config = dict(
    d_expert=256,
    moe_layers=[2, 3, 4, 5, 6, 7],
    router_score='sigmoid',
    normalize_top_k=False,
    routed_scale=1.0,
    norm_eps=1e-06,
    seq_len=1024,
)
Below are experts of layer 2 (counted from 0) of a mixture-of-experts language model. Rows are named router (the router's row for the expert), gate (a neuron's input weights, with its number), up (a neuron's input weights, with its number), down (a neuron's output weights, with its number) and show model dimensions 192-255. Each number is 128 + 24 x the weight over its row's rms, rounded and kept within 0 to 255. Numbers have three digits each.
After each expert's rows: a language model's description of what the expert responds to. This comes from a sample of Wikipedia text that the model never trained on.

# expert 12
router:119154141108133154152149102128123139107140093135161126102107139175126121147161109141170104094103130123122136108116160146139121131123134161177125106122127140156149164105083138168102092107108104
gate0:127117135146161118157156140123118127135176136103157170116125149163141160105125102150138137161150120095098157110099110137109157087097102092158120129131108130144112146153115122138158151130143126
up0:172152108114108111096120101131126158149131124132113139138111094136114134121109129112137129145091158123116108103124076109153145117126142164111111119097112144162104150084153150143108184153140130
down0:132159127135114154115115097165129105095155134121112132115093093123106127134118127108144128139115127135118097085135166093100114148144097126124178081107145167111158063101138154109113116103162148
Description: Number pieces after plus or minus signs in league-table goal differences, plus commas, years and separators in dates and tables; otherwise mixed.

# expert 17
router:118153140108132156156151104128125141109142086133164126108108142172124120142161110139173105098097130120127137108116158146133118133122138164174124107125125135152143170107087136168099089106108099
gate0:113068147125138129143182132124074130119126201088184107172141137121123162142089115120162132118136105163117121111136102136142156131149119147075155103141104127143135161142140156126068104117110091
up0:105126138144152117116117107126145131148165174123126137120171152144163099136126111108161129113193156125141161153122105128129126115114086078102156119124127127149188154121151140098086127116150146
down0:105117154087107114116154107136132187179116088149119120126120130147114104108097159149117135108154118109162135164167153141131102085160089141160100099145112156076125157124106138118093105120141122
Description: Digits in election and league tables, especially after minus or plus signs, plus sentence-opening words and phrases like In, Also, As a result.

# expert 1
router:114148110142105160131162107146141150075192106127182111130156133127126079085138116122151126116122113128120149131122143101160120107121111158166115134127113135108114155144118103136120062125094103
gate0:112116115099130127105118129118138155161131115099119112116143127094123149161141104091087110130099127154151134162135153102137164118197131157114131126163159130097110119131150120137103097117170131
up0:140135143144103143106121110114125136145126139112173105143137119165146086129118113095115081106123091157087135122122144095118131132146091170118146129153150085121093134115132122098118110084105081
down0:112115108084152121132111129109152185146117068136102110107116110112136124120117160147115119143147109102094125120119119143124190117130119137139145140117101133119114113142134093191137114148129156
Description: The leading digit of a year (1 or 2) after months, "in" or an opening parenthesis, plus month names in dates, e.g. "June 25, 2", "(1745".

# expert 30
router:120154142106133157155147104130125143103142098130158129106110141170128122143160109138172105096099131124124138107118160150136120134122139164176125106119125133151142162107083140171101090103110102
gate0:153132146143101164120158133140079162088164162111188152105130115105175137117123155127157104129140094118177129090122119127137155113173140127124134140119103108139122141143146147136128107129153126
up0:138125133141108097133135079157165134122149131121143150122143105157135123120149128139155106119117085101156125110130096191128146169166096125121089129133117099097167130143145137164172163117104143
down0:172144152124160140115112153117144193109109124158154166172123115114126128115122104149108092120120116129109161160129072091110148094091102126126121096145155174116122144165120100139155129117108142
Description: Line breaks and closing parentheses ending list or table entries, plus numbers in tables of football squads, cycling times and coordinates.

# expert 56
router:147142094062131152140119113146146145121128140100150107119139145130113098148093099126094125131103123132107127100094131130121140147116079134151140084117110151131130126103140153179128065124118113
gate0:183170108142099168142150095101111085146139125118128119086100091145172071138112118111126117129127157114109089124138143120107156114087122131146102097109126108144131121119124143145120123119109105
up0:103079151115145088119120148153144175102124132125131134150124161109073165114146149125136150092116096114141165132113126133156122141155135120145143164123118125145119145144088090161131155129160160
down0:160127124118101170129168124089106108148147138109123112108113111125148104065074169107132160130117154141159123088132143162150117154121125126145141121140130119093170093152144101140126106133157139
Description: Line breaks and pipe characters that end or start rows of wiki tables and infobox lists, including |---| separator rows.

# expert 6
router:138160094121124120096114110125145086108125141112154143147128132159123131131119119136129124166119082135114136113121124102122129149137124120157154078114120126154116133154174125138106070111102086
gate0:183122104088113149094102117133131161142134170090078122131098139136077074140149125125118150110179087108117138141107105126126082134120093114105105135137109092110117097104110131121128057147122127
up0:142110111091125112165158100158145117141082099097130135121108077147097093135122157123124140125108130138128163099115139108126136129116110130130095139133078110098138128147117085126128102091121119
down0:095115123124159073127113156137113125086109142116146153119128116115112098116095142178097139080108107118081100105115082133107155100126144106136126156141088111143107115142151110149121142141094143
Description: Nouns and symbols in census and election statistics, such as people, population, females, votes, plus % cells and thousands commas in tables.

# expert 49
router:126135120118140160145163126113111157086116112119157143137131145146158125137139138121111145155085159075124122117079171108177144135128141174097175138138150131139111162118098124153165081101123151
gate0:095143124127114118126174116080115132106081177145145158095101111135109114182088073154128167128177111147135128150148133142158104144117122108139143135100162137109117134116151121113122076131162124
up0:148117155114114118149120124139090172125132145162153134132114145130105155144124168116164133133113152136129157128146131095133131139092127143135141161116128102121164116103156111122125119169107112
down0:145143166104158133122110108105142069112101144139119101143111146136147136152126177094108152121124125115188148156122122098145111150144154144136137130122104107138094138136178152099150090082149141
Description: Given names and initials starting a person's name, such as John, Juan, William, André, Robert K., often in lists or results.

# expert 9
router:146138115121111137089148123133131124075112145123133109139113135150119124147095114107149133145109142092136167155102131138150135129133120119137127096113102151146133145139136110130128119112106123
gate0:118166134130108141157114149158119147128159147150104141097156107162148130121131131115134118127122150128135132092158105086112151158125099135155106125131078132097126120118143080097114100163094144
up0:140115158129121118147135139138108139140148093122145157075107115116120185109121129067132161165114141118121132147119113086117122115134083120121180135136086116099173121114151130153117132140117128
down0:148161152135128111109150123130147119148129148098130131114104142132084142134154104110154127106107144118134143123120116135127124174193116103095153182106098126136150125128117097116130065125127147
Description: Mid-word pieces ending in a vowel inside foreign or Indic names and taxa, such as a, i, ra, ia, ana, as in Madhya, Andhra.

# expert 2
router:141144103128159131133133109161138102106123095113135126171134133148135109162169109123170137140096147121156133144139137117155152144097179145151119100150148136159132145081118145132135106109122087
gate0:135175117082159130167135103150113105127128145125133136104116127117139130106101101075145088115145146142156131139114103148114105103094162130122135111149131095145058141125133105179106097109150147
up0:114149123139092132133194104132141131093135099137130142126146147140137141142109126126096127137083137145159150119087133135096064099109130138145098138084145113130126075118145124102160118112151166
down0:129186099157109128121120106132105130118116138160112102133099091113117174122110105161132135127083166137137123108100144128131106128129158115146159115110112152142126144109175103117140129128125140
Description: Word-internal pieces such as ose, inet, ate, ine, mostly after an initial P or p: p-ose, Th-ose, n-inet-y, abd-omen.

# expert 61
router:135110098115133119107158137187118109125157125115151136136141093179130136091139140093153123142099130102134119098136146123131131125137126160148113095120135126105153141098146097163109098141092107
gate0:137095135144162137109164149149166153122111104114133116159123117128156161159137134112110120151151164157150131152147166141129127078162120126146116160166166112130133154143130138176157135137137156
up0:132165145103122117120103136100097101119130115122131109115158136109105090124142126120124146165082103133112115092087124133121132160070093133118160147102090128147151107105135102079121120099106100
down0:090136109119088129144121090131139149150100125145126165164110141117107106156150136141095133166147157128137141120146116125152137149108148152147144139120130174144107161126100155165144136137127128
Description: Function words linking clauses in prose: that after argued or noting, to, which, but, who, it, had, not.